Below are experts of layer 2 (counted from 0) of a mixture-of-experts language model. Rows are named router (the router's row for the expert), gate (a neuron's input weights, with its number), up (a neuron's input weights, with its number), down (a neuron's output weights, with its number) and show model dimensions 0-191. Each number is 500 + 40 x the weight over its row's rms, rounded and kept within 0 to 999. Numbers have three digits each.
Before each expert's rows: a language model's description of what the expert responds to; "comes before" lists some tokens at least twice as common just after its tokens as in all text. This comes from a sample of Wikipedia text that the model never trained on. Tokens count by the router's weight.

# expert 50
The word "of" and other prepositions like during, for, on, de, von, after nouns, e.g. "round of 16", "Institute of Technology".
comes before: " the", " Representatives", " his", " a", " birth", " these"
router:526461501509413473503564538465492494495517491458485472499555409479521454512482535502488523527530468472455461463494468545519449488575468501556524495455443465489566468547460444557491506505464562524513452436539523428492427491490495486494520501501554542524530542549579504422496454454454488535479496491441440540467518487470551520446505491524557469457468457492506467501504479412478498540536526513410490506556418532506497500554522453488529444454503507497462551427437540520396482509573492552448451564577499483514440426520472517499490519525528482511493573427447524462560546533490432568
gate0:460536514545470534507472513467454506552574483484518512521498552508491481478542477473563448573498547460496530483509529475505539504498385482481481582609454559572605545514508554523504507529531497531456426447509574473479495509482444471530533528515552579576512536484519536492498493526490478432509468399570500540496526440457530468570530468543511512542420515556512481506520451488548504474490464463516576465541473523492544502502475485579426565521482509534504529536473484528487480548496544485523506488614469521468550509476478517538538509473483492466503533426490632485527481491478491469
up0:529531543527469528513542508550521504514550469402549495498530519537538537472560515450546465466509495433512538507530516533485526473470396502521512514521451519563546526510513520494490526518545462498567463539622490482470532497506533484501556440458539533525523552516542557532507465528502525454416447488500498537466507478517510451542559483527499553520436471513483513501621489483485464515491511515472549519542553534540539468558497460618436484524497484636530485485556508510498438546532477503489430470504501554545574470472510517518584529447424519518529462523444578478552434469515494496
down0:508453493534478498420509487541525466467546448475513551533522545509532502491510530393454554574512567457505528558528562495526587493426458551545500523486476547527456413544457465448470607447577493491468480541523531521500499515494520491513548510489447488555476493517535535500540562473461496447462463548520401490509485504500485450470502509583482438508563508466526515495503547558500510462487499554489403530512518473500557487501542452542557449532446537568523566523509505591503507462514525457500485533521482471486524463548572529524552446558456521552416490486491518487555500463582476529

# expert 30
Capitalized institutional nouns after "the", such as United, Party, World, Nation, plus non-Latin script bytes like Thai and Cyrillic.
comes before: " States", " of", " |", "'s", " Kingdom", " was"
router:480466506488457435537426475546437524400539460499560479494532609442496505475441403492539504454470452493434516474530520478503493534510467551459549505477472445454422523501486468532435558506425521490568500458520449549457468540495501531435492432493514500467504510495514524527556490462458516489495530495559500535470481488472512522518523452436484502545502475590492494491514480508456542489384503509491467481457491423474461490548460544543497567521511505508546529469468462547552493421550552442541516544548430479453510475479495554516469448465513526507485474557493528557544455391485523575
gate1:479449504573514462470511502469397599468470512484500567476464506502542517471484461425460519445461525557561477385491495483469492479447503523522534503441466541528438591398535535501494523519486508441528480520612545521563500498453534486463549515439466522508491534524464450481425549530504533502454528521521556572539508552496536511432511509456513533566488508527486469493568464513466550448452469433498585494471482486514498528559503533472513559501500509455464519568435493556501498473496462465492484471469473535507458463603502532545462466494454479500501520550490484470467483467592464544
up1:474456507549432491481503456514460596489452489489515542424506555502514476512516486420455504440493520549539420409473477451467489502460536502482509510497465522541455619459501518458458515487426520438533526450581530467610462515512514482465482521418486508510518498523500505488482558581556507468459548523546556552505468481431534464439460463399512473576489507574529496516554492468486573479443454463493552512482483509498499529576448482504491552521510501511447524526492446545549551457487433495469496464489490514477442470546503546474482496474475413521520505573498503490531472424540476504
down1:535435529516506502561490534513497496529513500459429461430518502549491541511457480477497520520504468485469561512493538505532477501520505540561555550373496559425520585542488481422510590538489505470486478525492475435462486541497461510425544562538558549460560475555449586492470462469513534465515507568566435499537471547518479455463515511596527512491483455453515405501536416475491480474484486543472527511443480495469492488523545491529482464505472469470465511507463485521525448442512454503464419533487500488515431519527447529460513553508564483557518519530468487535550479481458409610

# expert 16
Single digits inside numbers of any kind, such as route numbers, model codes, day-of-month and year digits, e.g. US 41, Type 611.
comes before: "0", "9", "8", "5", "6", ","
router:480488506527538522541490453436490544503503472515511494500525527481506383485477513490436425503473464525473444490518519465528473521526489527520489543570481461580423547551490560510559543482511524520455504541552504514554418506517474442468492509535516515489491457557534512509448524549457527458505517502474456508471549444430593542511478516534510540495531563504558469485493433463528484506543505492486429448535398598460512505588517468513489465524576488466427466500534542486532556409587482551492530453452448478497572513488480511544471506496586524520504468578546511499465572575462515487
gate1:503516457428450502538448494534486457544549495555393455425485566495520500437472502497526448511490517546590524526534519498525472472474518457512531533500511458447505504473522431487443526478466479538517513505605517531532555488517467528516503444526563457484485541500542524473493490450457544477470459508446516468497533536552491540485518421449471519453461521455447505514517457533593495511539495518532485537514510565439478453530402415502491553434529451484547508457516537484485491478526499494466475492522485520471510473473495518537387486365480540565447499506507538491441488449498411398
up1:494521515417486484515435429531505481495555452496317482500484565482501445454445504479522439550520483490600493510491518499563499492504565524508490499540489433442551506461453390486493523458462465558556500487552531479466577489552466481544553469495521484446473499559534543515510543486464538486519481505471487492471552524497484508524491461546491498436508508553459536490483440493485505516517543475406479524503423540445509499559441441462491556427546486483530526461480506597515486472569491514488500562517509513474486497470498516511410444453499546501458523501523532496540450417492467447
down1:482431434530516515505480438481497439502551500434584534495484550461563546559528441500467495536497529560456571521434505511561569470549549536546501555495469539480465544483508489479430563510509560545485483543462541449513566527549496542502508544491521510494525480547523588490556537475382461370454390489506498479543491533492549507510506486501514537537510457504514481468489535545502550480571508505475451474503461536454494500569505480500532470463475523545493557455582502518482464492516509504492472458461523512619550562540483541464562469514531530468508478551460444524540498482523462475

# expert 43
First tokens of section headings and table header cells, plus currency signs, as in ==Name==, Gallery, | Year |, Prize (US$).
comes before: " |", "==\n", "==\n\n", " ==\n", " |\n", " —;"
router:478484413494525492487567530489439534464511521430504554553511532516486512525520391514478505459455473539442502547523470463527520488545518512443523550531472478465450480534479460462481512533474538477551561559473464443532438544549543501424489536497523448500438535470492516476591470574567487510459471519503481451510512498491471426526535536527468468524427442416461553486496494553492511536404549455480567459493580498497551528476480510491470540543457470540589507444425503588524509544491509498469576555517435506533475464478517552455505417560520505521520518468447470491553465469516533521
gate1:464509519505579537517553439492535476554484496478519526538458488540500543534446456604465513543519398464434441477567475498480469496521537482448499460511462473539529531471474529479469500496618517566529549408515498558501450463498484543468468457423550535455529459441512505557432478516493458502563543588506490527510541522456492499506571536504456498504459509538481502513510506531472516439493456575435586499466488472478520496495525525554448537554462509464572528457498541534570490488542457507485550509542449503544391487551529497525531461420449539503545513446515480444500472487497506544
up1:551504529538543506505598436483456503565500508522517483511467500528480475594475437628485467532561479465503462546554436548482491447518548450493510516516486525514495508443482478402510467475538495464495547392521463501499435511455492540522483464485547495516486482447554524528359462540493487461538476535528546430482553571489530449464545523500513547458442477534497559484485477554502515497564456544478522518514467486502496405568514538550451505579520519468501478441535535471525456496534466516472536521485449468555393527530518444540507499478496504483550516440531510509541533459505499465
down1:405503535544514554481524412417500467524493480499498549456549432514443500504505474521460455501448483491503477501585541569519542496578555520447524501500548517545475524485531472547471524467447469540466488467491489533453549566543586459505484534537503501472451491465597500508523499553544452509507506443528553446537520462562530490441526502601454587447527522462498515543430478505547532557500520480502539524490541419532562502571566483535500465537544577538510493478539517435516592482540485506474512528522520533471572442512555437467451475501509527552521484534479501508488500536540440545

# expert 10
Prepositions like for, of, in, into, against, including after nouns or verbs, especially "Center for", "served as", "effective for".
comes before: " the", " a", " his", " as", " her", " an"
router:561529625475566463478477522555453514490491533466454488512535446521487441516476594503535564493484458510483518496512561542505496497450430389540491515520527493514518477518440563518473527541540527507546518496477509505424532472483479491434498462439450577513518464536481531521534467470475485536518529493457519485487506513537459519469480584482550482523505419548478507502492413503448497445447535502414537540461526429496417412479530449509543579492565468433451449482532589538521474499470515513478453551420556514557466491547464459499524517461532515491504470525504450461562556503491484518
gate0:487498456483589495471537493501481519493460528522423569522525480442520562490397481482569485467528523486472512568497508541517509465545482389510528607482540497502475519437481422475477536524500562544478488435509601468517524464417402490523566489548460502423502458496540515475486525491409503488541450485478509517518571513518499527400506517471448508458479538490504467516493490531484498559487482428492516447453527428479483469515483504566486544483533469495443519472452497537556542506534449482460417502544537503519457482568436489430524530499537484478556496485538488478543412526480546529
up0:452484422471495503443471508463525442522485454480501544536515559540420578505535460441485481531491436502514437510445509469453554483513514541449492527465535448447505465463541492568525493444527469533489491586474486491520598528493481500486556520447543535523449501530493485463454510578515500485489462561537496449498461424454476470535397484508568466483497453505491564510473531533475468448545523457520494479523451491489422559440455570526537453476531446438532496554493474515491489466493498449546561523477506472499551594441510577531541488559464523453380461452458537493507487485467509543
down0:478475510521449422481516491439438531469477537453527449472463425454518526504471443465456510511491493492532506456502520518535510563490428459488512494507537512482532553511471480525376495485516586481495460493523462543559495467482525421540460503518502524490465414518453582537435470532483523584466516458457513456499474517441562496575493479469470511465481555473451471567556487490515562418496501502476518523487434592469504439535537467497491532533538558518512513498435558441457550537482469433547543499430522487479534420541515534540494544469579532560547495524467495451510571472513574478

# expert 57
Key words in athlete records and infoboxes, such as medal in "Bronze medal – third place", Born, Date of birth, Apps, Goals, defeated.
comes before: ":", " |", " –", " in", " |\n", " place"
router:503486488485508477537514514476502525521433579516519504464544524451461632408535463526574566471489499483469441533524552544446413454557492491479504447563470519461524517513479554553523480572465571531521502463465462472466452497532558495450522484498522474482518512432550493449476497462422507516499468411545506480546443552488409454579434464485461546434449498500436456492432555576455503467532523463493550461444537492484563501445544549541506471516461507464528460532539534570510398536468525515532452513468503497524443514483478498523466516508483509495517496537468540495450487502534516498
gate0:488648580428526497474568431435452539537535531485544489497458493538466506481458530523516544564537512495430503491551539441460473489423537472504481543523527513518423497556465494474517530486457478504469436514497449435434558457534490515513564509488451490441529462457393477503497517481535510521491519600461538504460489468548489523567570459470494518556473514502455497524498522457615494515537483478461537526515507496517503515518504514524498580466534456508577442523527520489472514524508473508580481495491496506444480480552518542508540410526463523475520469546591510496542548428451463477
up0:517580574477434562462532492475432518532465479458526470472528466502458490510473520526561502540548477467518503444511551488492453475365503422526475482534505511505458470533472494441468534491479531496497427590523486500454502484524524566473520519533416470455550559475444475535459512578520493507472543590500492554508511513512488530569563489456500444536489507512510486486534500512517467506544471493527602495488549462537507511503520542487477575477461431555510462479599518554488440476550459437512547523471550471443489440487461470498568432556496530474497485591524447537567570490473507513
down0:433513565512474528450480513526556499514479513455503432515525484482414481463471515589436537597522488563485509477485535490538521476493495526514522446438503482537504533492463594515532457601510474568467466503481545526380628484553503499531522563445530474497516484499461513482533543449490467518519453461461523460494501445503530490563525543432484513502466524546512436503418531429496491538475540481521532583545534477477555456464488557492529513514545470507499380480422502485495493535468554556491554467535449542465524492493467501493443527468443489560489458497458536484488546499491489558

# expert 33
Field labels and section heading words in infoboxes and headers, like classification, Coordinates, Preceded, birth, Personal information, Composition.
comes before: ":", "\n", " by", " information", "==\n", " career"
router:528533450543547569426466540547464494538509540437478510440493562500547574495529502537534492489469555461496510482537477535452449480518489474426503550502516526467552442507496487529531447467513493559524475510445458530474499514530640489509519530471532523452488543505517527443478508494465486540488548508541506485563585590480419511511473513545441509546474481483476525512422506490488479474532540598535577497481527483525422493496584512495531393512481430487481575529499505506533458523467521444518554576500574431492476476458505562554572480561529500491515484459518530553512451558534526503
gate0:541472419470453488562496515488469429508461528504523499483483496479499459554506450436566564461538546473518537469458533466485525535477494498541480521576457558485437503488453496520537485480483521527500512441453517523510434505440557485503531503415488482571500551545580563489510464514486513431487456472442534442515458497521459520469481507482539487501493467552517539503477561581537522531500422531486541482460524461562423538517550569375450447473482455453447514496447489525462495448470458494577463536575515494489497506472462520503509470502604580528466500448557505475437441451533443522
up0:482537435460426428457441544494491479572424510556491503527537463462471478504495562453555578475532512501488524456447543488554570540446531467495552492502459477502483466490489464473435522509492476471563515492530484570457402488458521479517536487459463542522507524541519509552531430538474533464496470441489489515556457452527470525522456531431562468463511513516507524492449545506542567526479464488536488560445491486507402523526514471435484457510513504450442513428385558534470454463467474534550521529493579532542528440442507542482519480510559573491474499521385494487492434461503507504
down0:529462453466471547536515545490521417508478583565411532529521496461530467534521484517532443468563483513475549526439469570455538555524539519479517502522480470540513492539484517554432569454482504542431515514490538477526538560479507485537506451487491519468439506501527425490491495455506492542481489462561492513514494417474513504491531479552492473621530466454480472459432479549507529482448580512507433537546529486436543488536516452431513542533524518490514541553475488487522440564499462503492530418512569538475525553511518518478509433464468555465554536455544552398416456458418470489

# expert 18
Pipe separators between cells of wiki tables of sports results, episodes and elections, especially right after a number or rank.
comes before: " ", " \"", " —", " USA", " DF", " MF"
router:511442520492509470494494512524552483496445484479548458551539476595449540508475506481538513467543462489541426410479511509564521526535444505475504447453470517461479427547513451518499476502506530496500509459486509560593417507574516461481479511462565488456551467495479516502469504450470514494493507559527432526487470454483499529517479470518515447462521383487514490493479566452568504559422514515479519432464529487637501480412492544512468531532447548431539404455455514463474559526504491473431557533488514501509524457462476502492478500450571469459534434496483479444454483508557437541
gate0:557503576455513526447461533565521548488491497491489535443436581472560532534523485485505492460557508557463461454476562502456476510550577483516463451495444562488455479464576522506515458467490552536490512437524439411521434484521587427512482508440502517488438501520509549481465453509545524463553551469382487528486493484504435479510469458544451477479513488514466503503505507538490508480487554500561498455535497556437478486480562575458499502494471471559534504596520447531498512515499455481552486522428521581509518493569530556533424455458511561486495521535532597521448505529496534534
up0:450516537447540505518452495488491538504467507538492524449454564526540524519513506445479505508489504584459480468484555540469472544571526483490492496458462558529536476419528460457586481439585496461520515476529558431584509481511461406504455437393500575484547495497541526493496432484536517519534516468482504517457435444502479482452495446488425410479518514485488507528472475495492556477452560520540467410543481574484556526490521517477491474532532512492543470543532436519430469507449525481538471496484444545531500462484501524571438452499512578546504471491506592516533575576541516516
down0:567477542468515473487497521465491478472458555461455492479426501551530453497397514492471569586460470518493484512480553487522530577485501455536469440497524541517476503498480499429488592483519481546566506434495529533528541497499454513483530531481427506568528478422541486530457507539457549541517448502468519533520472422529560506504531531515500483577522501492529458514492496463518503564454534505563473425453514476518482561454505508488462512556594481533467510506602410536470496485460487496414453509574480551488479380549482505564451507540500509496529450509435496483482542525470411470

# expert 12
Suffix pieces ending English nouns and agent words in running prose, such as -ment, -ations, -ism, -er, -ists.
comes before: " of", ",", " and", " to", " in", "."
router:472551524550432448526508476554446534552513476480525516421479510467496479497554504569494511493600470482516547575506536551410542515440493510494525570476532482433533484476506499555502490500504466546511517517492505557473491491504457480567494502497561491556468519484458534455434436500508537552547415541436506491463506494472432502465540479496457526519635521493467532466532449513483481513533545546483532503454425458522403545547463488461555571447504479538414437503498517463522459518450498535553506476462552493454497510515465577510499520424424477509468471438560477484501495530441439474
gate3:529496530540531512554452484525533492478539494434493545491457533514479552452503485485401509594474524432425491515536509548500467575488551583518532456531535489461482543486557451499489453449529542515548517492506499464533488519524494529556499474490428464456516513440548425534510549499522455542516427520576476558495568492545474560465467496512458522457445496591505462488447532525548500482529507537453425485539498567419558496548434518548473510522555571516517506525533540391490505482492522495553464500542502426533459487566490455482541460495505525489470500563487465434521461548478599512
up3:506507481549465460558488620499508429549478533403499512485480449503521580476563414502444463503441432473475483505562505570515440545440482562502570501514448523521475570518468438492536456535545457515531500513477501538493492495525488518533482518519518530509460558527510455501493464467497476512535449594538548486528599442541498580455512469516467486529488569495473476511492534470529462514532481550435551518494450511467576502566540515574537567503570510515529453464526527440480460434490483502535542493541495509485506448587510506547529478534472466474561509532579432482532484514485553454
down3:589497559520527526502535422481501460431515537516538556454518482478518508467551480441548489498514478506579504455479498479411439552469509440502463550419544563551517438439480522468496470479500586483527485511516574485489535523518472452431466485473514503450502477498499544490531574498522569502495489481431489557501568450514479500498479502443494492393500446518478515540521505465461477535500556490562468498545552431507519502455520470492524420433514500551576539464552498481416485586515545503484442478517549501546542485516539456546486468579447488513541498442475474584527464534512419510

# expert 44
Standalone space token before a number, typically between a month and a day or year, e.g. "June 20", "US 62".
comes before: "1", "2", "3", "9", "4", "5"
router:588491471573487490426511447445479520454566492492428587485479449515465513580462410461448464525453450510449499523570465527539553499501453488521540571520484441462485532525528481552464489560516421536489438559505537418442499511460405549466454489536466526571504522520511516535492577494443465496476508482510495462452550583509562533481535534541543465499490446495474486506514470516460460499533523462513450492499514517488513430561508515530477523528425460483403550433494515448465497538585500445556532537478524456530535512479484488484559509488453481528522466549538535471515531496541456481
gate5:476481526505462499487499467517535504480555502455503582502556575479478474517476640456497507558425460525476496510463410477471490502545473493499485515518493520521395508454522556482475523533453418594559433555465489486492488477540503556554480488433450503568502506485491502497566470512458533476473465450490530465524537511483484517487545477474575501482488467500463507494514520576496445560533499514555485626507562583507496463534496432500504518525473455486467471487512464492355468485561504509483504535476523545540510498477540501524525485538475377479492525471472431485550524450515453504
up5:457555569479497508504521506518592452498468515453517555503488559491487544484460552474500493506369475494417479500377471467529483501518528471499479470430498559511424492486571532424532512524486422488539412564517467487477491484556489510548478466497498453503498566569567522475508508529430531490453513430518520482520559508455485518484487474474577530492521498553407520484498504484488519514537550490547517586528561563477524453534588485547542534505492479538533426571506487516437530451556529513479514511493531522541521511542532552488443516462510504432466535465452554494519494454557465535
down5:514453555585539502560469460560557516553428584532494532531484447501470504482483457558490520458508502478561514493491473512487482479551528593457583462561514499471529462550539496510466506479530537542474535489520464516405528566420516523517533447550554468459498498497471510509415468511553461508494498587512481535447544521501480516475499528510536491522519495503536523414517435469516514533424527458484434479476524423553455515553449491476516550552477493519486451552490530455569466560466535526557487505427460451515502563496477555427466556509554552549462432479514528403514501514456484535

# expert 6
Word-final suffix pieces of foreign and scientific names, especially taxonomic Latin, such as -idae, -ensis, -ium, -stein, -ette.
comes before: ",", "\n", " (", " and", "i", "ia"
router:516574516522454513533520525516492501543506518525495481498499498501481463458590551555481497522557495502465552466440491497529475486536549516534541525482568511507447509530480509539531515497467476483526532614488576553559455504512480523565537524533550567525519521495468481502437453447470579525476545571526525468507569508541414442443474465484436520545606553444531494480470589488490498442559521515497490462502462556465457457527419479487585538534559554564507491552428528419512453515438446493515468508465519602505519525454533483507477518466459494538498509457448462476484445521511468447
gate2:459541530544515482480476550507457537538548549516518529493422484521502563530551453479525528422446479504503489517511451499455479445437485543383454542457500536558578475518418481540503482492535474587494475465492463538518422531506460492504549486511509546527535478536467494419433493491494539466466500489566451518408549507546466504458524448451507450587522479526473433508505559497455476520472540486531529481509483521579470620527516529464439497430526496457469481418544526541552463494466446492522452511511467566535483463490541478518442512468600505519538463465556548473509532516504474493
up2:540482520571494433543510500483509563552540519587502541470523429538497465512497526475551492464490473444523532466506527516451498447475486530394477522526534558502522461484449452570467456509532470537489432450529463562501548506368464511551479560476494528480525481485455455529475492502534499474391506517568440565455481543546414448501502489442525492515539497529434461517499510493492489528465569530508521470474518524501516532471550453457483430423451482459513484489541446483523495451474530474527477535509407484501506521488482545466473422433474452492557437529541585480448524540471489578
down2:469373496520453492523440520497461568526442418534416499516444451457440464547503464553509459440522575543530493512458508579500524535405534537505466480498429517478574506515521511491480472538471551517575545478508515471542512495546517508440537516550477465513481504508461517500498528515536538511524504549580508504485473549558503521524545520536493551478450439491453518506537462485483521566494580467485441456490545478457524491456565568478508493520505394559514526599567541564476567505502459444462512506430522460479547532508562540546498429496532476506534460532559489523512516506515474497

# expert 42
The digit 0 inside numbers and dates, and slashes separating clubs and stats in football career lists, such as Marseille / 6 / (1).
comes before: "0", "1", "2", " |", " (", "–"
router:502498513454598514517470499513561523466506483497445531585448468552483523435581510465527517532440452543392472486465476550557524494455462530509524494479564499508443578459480473484558501532516557444433508559451444482486544544550592431460517480401469549458464543514517548551493471433450505502508499515562451514528527475519487465550518466556493530512522458528513486524521497494467467504518512534485558451467502521503476563507502547501493492514486548547511552464455462547532424504545463446468450515446536508557517545424482449502480490584509493542527512535437533506460444563530429565
gate0:468526512545554501507457581476500457489456468482459495562464493538461466506525464512486367506519465467390527425542530555502554558503535489529486466523509491519541538521490581529518520477531451527445510556467451470515521493484485553511490450455552538571549497459514517534563463500546476530504518479545453542520421515491471532534561522492483521563511516578456465537489483508454498485446426580506468491445407525578510410482526515500496459454496442486513545567559561480512446512493475470459457486526463469444505502443502526493583502494494546493442504490558632493490481514499494517
up0:459555567520559484510451577486485453500479481520492511618421462548516484439575493464515482523461481490403572456477577532485541523471524537516465433519538512513473489480461529508534500492542392468422507557489507530500490519491431588576458452411503528504517507526535539564525468483523507536521485438524511534526510474568495481531581558476520509540517517535459510534433455524457499486445463528515492450474426500550441447502520495517518446488530478493424545623510478501482447522493503504526529508519495501440469540440470507485512479522459479506500523521541598505540447478486445512
down0:485470467446445509522508493502426496568488605475558532489511502539575511499559514512436489424523444525459475492484532522453460469467437532517504551511429528440562452553404543558473520442487524468453496519449504542492496607484452471521489529455467517527518497493461492490495383550479498559435466443458547486496485530511525483499493501458547519404510522481487528393520538562504494500462472556470472458499471467463485406538476439519491509528541500488515545453466461512508376479497497505537522568480453499494534562522474439490524496499494530521451511530525568455518548541521499551

# expert 45
Prepositions after verbs and participles, especially on in "Based on", plus of, by, upon, and suffixes like -ating, -izing.
comes before: " the", " a", " his", " their", " its", " an"
router:516515604498530466476545518460473491544498520476572487470485461529474433485544510537481539437540519554534470521547476475529582505439502520527467520473515496450515461539446490439459533520497511552512483550475491518416522549498490521495474454536502483527446488449452435539492421490544490518467492542472478519418518457448543506523423517537524509542557544468510505504503519472445523476527579594482549515521513446543419456495568455473428481468554481483444495470528500512460515530494461548462496466471527495503469399491484488507621567445490418449530550506563461468474593469457453455
gate3:469495465493492525455489540434549466511440515551535512463501554458537533462448459517436510505463463477487501486551525502503495467540396469497491501555566497510531490535544504503549484531484499514486554484446495498469496474500405491474589529459467433512517582475594477497480478491503540491460543425484489474509410495522472455544508470476492493410512417483561375468538536538452470443478543509498498534573579514497538484404564516481493456486526478511494472485553501507552437474534535428436439531462481546478443416557512494450468535494587468457542488502502553491496499469466498527
up3:479524569508569504428551510494536507512573426434543526516519465529516513506485531533426523551535545529437556468499535551527447476566441509522501476519439494457442524501533585483495502447535492409543515488592493438469522438484525499527478466506547510564483521426525523532546505548525512516487472503529452480475431501445463425494542506495479514487581432464520662454513491513478475504432490475505470470484545530461504453499519522542517507442502496466518480532510465504574361527554488440515540499500502505450525550499507599510465503435499521506528526466497473480518511514492464513
down3:529518498558402491484525445441507488496480471541499484517509533437435461634498524476468489531526448504488520550478465530523464458467532456511474475460464509469454479429475480461549548557479563517478487537520564484460535486442521513554417585517442492445570509508561521553474531458541417439510507485479460533531525527521481529496546450528490464552459535503442490478503551452428524542501559544509552535451480513420482544462489484456450475484532439521463515518535485412477536551520502517449507514486500473517484455512538479474535516559426544499539482559466433469490476522562574399

# expert 39
Units and symbols right after digits, such as %, °, ′, kg, ft, km, and closing } of subscripts in asteroid tables.
comes before: " |", " |\n", " (", ")", ")\n", " ·"
router:536472506545505558511585435460435420534519536568525462513548491482480516496530483515531528553432603528481508513528525540541486478529509489537558509556516475580555482501496504429533497536499510574496454492517485540451509513481524498510469579516511528536550525530476525485504468462502487541520495489582457516531484464424409480537485504515458505467522513448505497490568453447583520503496505550576564476446561484506473542436573481551489462480511433501465396494475470506444454491476514539441544514486460538480515449472500538515634511609506534535528480483531516540497516560439459521
gate1:474521530529465517568485414509522472477518518505532473435525473528539433507429492565498430492525531512478478441547466465462566514573504520509494499490490519526592471466508518535458448468576512474454486454498544484550404524538547494545518522449556489492498560424488447467499473491493497496497533525568521483472521488526496489488473525449439505490510452476451511515533555455567547505605487444531518565512537496471471528459486567551471568606549453527579529511453536545452471508476524547476563464445505413544462451575561462562514567469506476517478507550508567489466471520479471458
up1:493462453541429520511517449541547531465519525516539435495489489506498513542464517547509475523559534461525525444460522494509501430531520417539485464507532491551535461430533553546476478499559540536444440483513496519456474509505553418523479490429555494505513506565531492440443492491467456502480474503604513491469524442531501491452419530470461520467498492473482492512511479496568544495576489470543550526470565474473569480470546505528509423590458486483553511589475436558460503478451615588447566556490493490518472548547536495547419483507472442489459483510449548505533502539443470543
down1:547477450466487466498536520510365455544528503520472475542482504508501500505472568542463538552579514497491487513533614512535513537483537473524446529500429520551445540543467441488477531531471600552405436471503510465536390488524504535447489473528534482433442496552483559471583502477399499429501491510486424534472466508557509512477558512497531497510516556453512480502532450399493521480511502583468446468534433542510470467524579481489487499436531471465504471498492521523519508564520494512483569538476476490554503538454523464551531509501556530541486511555488539563518512504526497530

# expert 46
Infobox field labels and coordinate symbols in place articles, like Location, Coordinates, °N, ′, ″W, sq, and area/density figures.
comes before: ":", "}", "2", "″N", "3", "4"
router:539514470538435465519491570452474413481499572477515493455570525486543592519498525476551470526465460490516456528548501478440495488495471522521459555457511517463609486499534514559559455496511533510554419478486422517497517480477445512527489562543461508550484574510507452518490498579450525489513546480533514440515527474489445487452473491515481487468554475490500480517431537498509488516572499596583420532469510526460509519504541526503515404520468483499537548613538487483507411487501471418476523501424438516564514483506514576502526517518546430538453415491475487515510510533482493558
gate1:530484578497533509485444490480451493499412552479455538489549575548466549467535549480510461482517497414502544416445531479501573500529480509473467474398461544525517441488460518486460501493480467530549440495491478542488487511528527496526470454482604511453528550501513462390444552559525477547506537496506555552556572473535457525502534519391487479483473560469453516470499528475524547537491477510527433515523445529517502503531531511484499459581456511514487556516509532575494576436488514507469474519549523487549513445489497530462503442515464538528406469489578516566519443504558556476
up1:499487494481498552464483493481501492447548534513494536504584516463432537536581564467504459526540510412524511499447532526475551477549506543545480511421427507509520443449473443485509479521535459499549464504502529615483498498506548534530464491538534490460497503482449452459423508476466507512499555507459488557548604470542467613503531522488499466463456524429468497479484507484470554542574494493482433502549436561524449512544488406551487463571534535514508494526492525578492482440432560500466476516522562502564496533511510540502485516458468535532497450503567500527454483562604519457
down1:509493565470535524510521491491551522541430540453460512554494460470474547515532536526511465509496478516531549550518513560488496535490496521496518525378470524465507493529497485489510481535440497529480351518436490451485533471503514528501553520480530501477481527587464599460475439484477446498455488471583439509515531477512509544479473503431526464516516519445525494459472498507488508565421561477502512529528488535402426550574576488463454544493532446478446479545536451531508490521528466533488502442485500496506478408490520555432488489507485535607574421524566504475475495468470508589

# expert 55
Pronouns, that/which and reporting verbs in narrative prose about statements, such as said, saying it, state that, announced that.
comes before: " to", " that", " was", " the", " he", " is"
router:447549499501501500483516479389457532537447462555520525507415571535451484541485471493450462468615453555488528541576562523484537451519572444508528458498521575494499473422494420440475511479494465533488474480486546444468519506496465530467524499479521475508507481526537502445428508528453473474533475474484545505489507454527498534517492501442499560503462500506447437474527475560555463467477415426443577477539458517474461495585492479488506482408488514489504443541553436529560536542529476472504492525464593519502453446536511509474448460450533523461510546461569527483536529547490566463
gate3:506532456489510488441489569465519511475501505572472450491460486551456468444565457579494514432526450547418471496490505483507546484569517473480511458500436555509559520572555496519463529486522531449510525559459471464445483506553457481495500433460528454597509513462523531484517515486437501481498506476426514531545543525533514459525416519448429499467436494522500446515487520512590482501551491424527483488497469473472536583511519434584479573507512506485497481484412383593529413517467461496564539515479500422485488477433481507515457508502540508475491504430453522457536514498476515494
up3:548494526495484494508513469456487521514478552523486506557510451498534433496491534468521469482551447473451424532497525526534458473421497519527511478543434562500510474514643510485504467498562498424403462538521497547440540492529449488510534507516447483539463520548469536454445565488419529437527505484505476526524459590537494539479412538427543481451512486556571501528521548482560535458475496484555599508498439470521510510501524523538461442449441577511519485568460489481529586479458575523484569595499548490503451529479494487510517482497470475538519538458474516493469517559529456498
down3:449451474531552526571467462498470544518463527502533495397534538511471547542450529496476484494446531575471554395527472511367496550417499577474403531466490454500559528469463491484529440501441470486499452494488512529413497555466530527508513515538460469436420481506498450437501588499425491479510463453466478417480454411560508529485454540493482493527534489502515511526497522467468489491516445500499453460501467456467481532530502512503519487488545468521482563534460520432481466574559513485471486462481484479423511520513494438433547519479503544438497506515488486479583500515468560470